Experts of a small language model: 10 layers, 6 picks a token.
Below are experts of layer 6 (counted from 0) of a mixture-of-experts language model. Rows are named router (the router's row for the expert), down (a neuron's output weights, with its number) and show model dimensions 280-335. Each number is 50 + 15 x the weight over its row's rms, rounded and kept within 0 to 99.
After each expert's rows: a language model's description of what the expert responds to; "comes before" lists some tokens at least twice as common just after its tokens as in all text. This comes from a sample of Wikipedia text that the model never trained on. Tokens count by the router's weight.

# expert 26
router:55 62 81 43 44 53 71 23 52 28 57 60 60 70 39 41 53 17 62 28 40 56 43 34 56 57 65 16 57 48 59 47 64 60 52 34 28 36 52 48 50 28 41 35 62 64 69 55 59 32 72 38 68 38 62 35
down0:60 39 58 41 60 53 48 58 53 41 46 49 35 71 43 75 52 49 49 64 67 39 44 42 88 45 47 67 41 39 83 12 47 58 60 42 50 75 83 48 48 13 46 52 41 59 58 37 63 51 60 50 48 35 37 21
down1:34 64 44 70 47 52 21 62 79 58 54 28 51 52 88 76 41 68 17 39 47 70 73 34 62 35 41 44 51 51 57 81 39 46 51 54 45 53 66 44 39 71 10 61 63 58 44 53 55 78 83 25 63 45 60 45
down2:42 38 42 56 68 67 25 28 58 65 34 38 47 17 04 54 82 54 61 51 68 46 69 70 65 39 44 23 66 45 66 47 39 50 73 49 50 39 55 41 78 68 39 31 39 52 64 28 58 62 39 35 38 46 87 56
It responds to: Digits, headings, place nouns
comes before: "\n", ",", " |", ".", "°", "″"

# expert 25
router:66 39 47 50 46 41 48 29 59 54 50 59 71 60 35 55 66 40 36 67 63 28 58 35 33 20 46 53 47 35 74 50 18 87 53 11 46 46 49 44 85 54 25 41 47 25 55 50 36 55 66 66 56 52 13 43
down0:58 45 57 52 46 32 59 67 50 40 77 51 42 35 26 39 66 69 56 42 48 27 37 45 47 39 48 38 36 70 48 55 48 33 46 74 63 74 54 57 66 50 49 28 64 41 45 22 45 40 61 33 60 67 29 42
down1:54 00 50 35 55 58 70 46 19 06 52 37 43 48 40 45 56 73 36 44 53 69 54 47 50 31 37 51 48 51 45 46 73 36 42 50 60 68 54 63 57 43 61 58 44 69 42 28 55 32 42 58 50 51 48 49
down2:17 58 51 44 29 55 50 42 55 54 35 41 21 54 71 53 68 48 28 60 60 56 64 55 52 50 50 59 47 42 56 54 45 64 43 68 49 63 68 30 47 58 61 30 51 36 61 36 35 78 57 55 16 43 28 79
It responds to: Sentence-ending periods
comes before: "\n", " The", " He", " In", " It", " She"

# expert 17
router:62 59 63 46 76 37 53 69 42 53 60 53 25 52 45 47 54 37 69 47 50 42 45 44 41 70 56 62 36 52 59 60 29 35 55 46 84 66 45 45 83 29 60 38 49 43 72 42 82 21 30 42 71 57 37 35
down0:50 67 56 53 39 28 14 75 45 54 67 51 27 67 57 58 30 48 53 31 32 44 47 49 61 59 65 31 34 51 33 52 39 49 73 62 41 15 48 51 70 82 44 47 63 42 66 69 50 33 50 72 42 49 29 68
down1:37 59 23 34 51 58 66 83 39 54 68 30 64 78 41 42 01 62 55 48 52 59 31 19 63 44 27 46 50 60 54 19 72 60 38 52 58 52 49 45 59 73 42 58 49 57 45 62 59 43 42 52 82 33 68 46
down2:47 69 50 39 61 29 38 57 57 31 41 75 64 45 75 56 70 43 47 39 60 67 66 65 61 32 29 49 57 51 25 70 37 63 57 70 46 54 66 73 50 51 47 47 15 56 46 46 47 60 37 67 42 47 54 55
It responds to: Digits inside numbers
comes before: " |", "0", ".", "5", "8", "7"

# expert 9
router:65 56 47 48 52 55 60 33 36 36 35 50 28 51 59 50 63 56 18 77 49 81 65 49 57 30 40 60 62 49 43 53 59 49 31 31 41 39 34 56 22 64 43 45 69 75 50 61 39 57 34 65 61 58 37 51
down0:11 36 50 27 47 56 13 62 77 57 55 59 65 40 59 54 37 61 59 62 57 41 71 61 27 39 27 51 45 47 39 61 41 57 45 27 57 68 48 54 46 54 35 39 59 38 39 60 50 38 69 41 54 68 46 70
down1:86 60 42 56 44 42 72 71 23 30 14 64 62 48 57 44 56 59 48 35 53 56 71 50 63 57 32 50 43 36 44 40 59 58 35 49 64 72 72 37 45 70 41 58 55 47 56 50 50 58 48 52 41 64 48 84
down2:77 26 70 33 78 64 47 64 45 44 57 41 38 51 59 57 54 49 46 57 76 60 52 49 49 39 30 70 56 65 80 57 44 64 55 51 50 67 59 39 55 43 14 60 78 41 30 66 79 36 57 29 42 40 60 33
It responds to: Word-final pieces, name parts
comes before: "s", ",", ".", " (", " in", "\""

# expert 46
router:57 54 50 74 47 21 44 44 26 64 27 35 34 51 57 56 68 74 50 73 21 60 61 52 61 41 74 29 55 34 48 60 54 57 40 65 67 52 49 56 36 42 67 30 57 51 43 42 24 59 72 78 47 40 38 70
down0:46 40 32 53 61 50 55 56 23 52 38 18 36 59 46 13 34 24 49 48 37 44 40 43 36 02 41 68 56 68 48 48 65 29 21 34 31 39 48 49 36 50 59 51 51 75 74 75 57 43 51 40 39 78 39 58
down1:40 38 39 47 44 38 38 55 32 64 61 40 65 34 12 47 69 69 68 46 46 40 48 54 46 53 67 29 35 34 46 52 64 60 68 49 33 46 53 45 35 64 61 59 65 53 39 60 32 62 68 61 56 37 65 64
down2:74 46 44 59 65 47 34 24 63 30 54 46 66 54 70 19 37 54 58 45 15 48 39 32 41 27 26 52 60 57 32 59 50 58 31 42 41 31 43 48 24 70 58 74 60 51 55 72 48 33 42 45 75 45 45 43
It responds to: Agent and time prepositions
comes before: " the", " ", " a", " his", " John", " A"

# expert 37
router:44 36 32 67 73 42 46 44 43 70 62 50 45 28 42 39 41 65 50 36 47 51 10 70 57 82 28 41 62 57 48 32 69 21 42 50 40 59 23 31 34 62 81 59 33 66 54 71 62 63 44 59 42 32 58 29
down0:59 46 32 45 63 63 58 45 47 32 54 62 47 35 34 49 53 27 62 44 50 80 53 20 48 25 37 35 64 37 61 56 51 63 62 36 30 68 92 40 66 46 53 43 50 17 02 58 23 75 48 69 48 29 29 56
down1:68 00 71 42 35 48 56 58 43 39 53 73 40 56 55 74 45 51 54 34 64 56 39 42 54 47 38 37 51 52 49 51 44 77 46 41 42 30 62 37 37 86 50 54 61 67 74 30 35 46 71 60 54 30 62 23
down2:68 49 45 60 29 37 68 24 89 36 25 35 62 52 56 53 60 46 34 46 50 53 71 42 86 41 48 37 53 14 65 51 26 47 48 39 76 50 71 30 37 71 30 49 55 35 64 22 46 77 60 43 72 68 49 50
It responds to: Common nouns after determiners
comes before: " of", "s", ".", ",", " in", " and"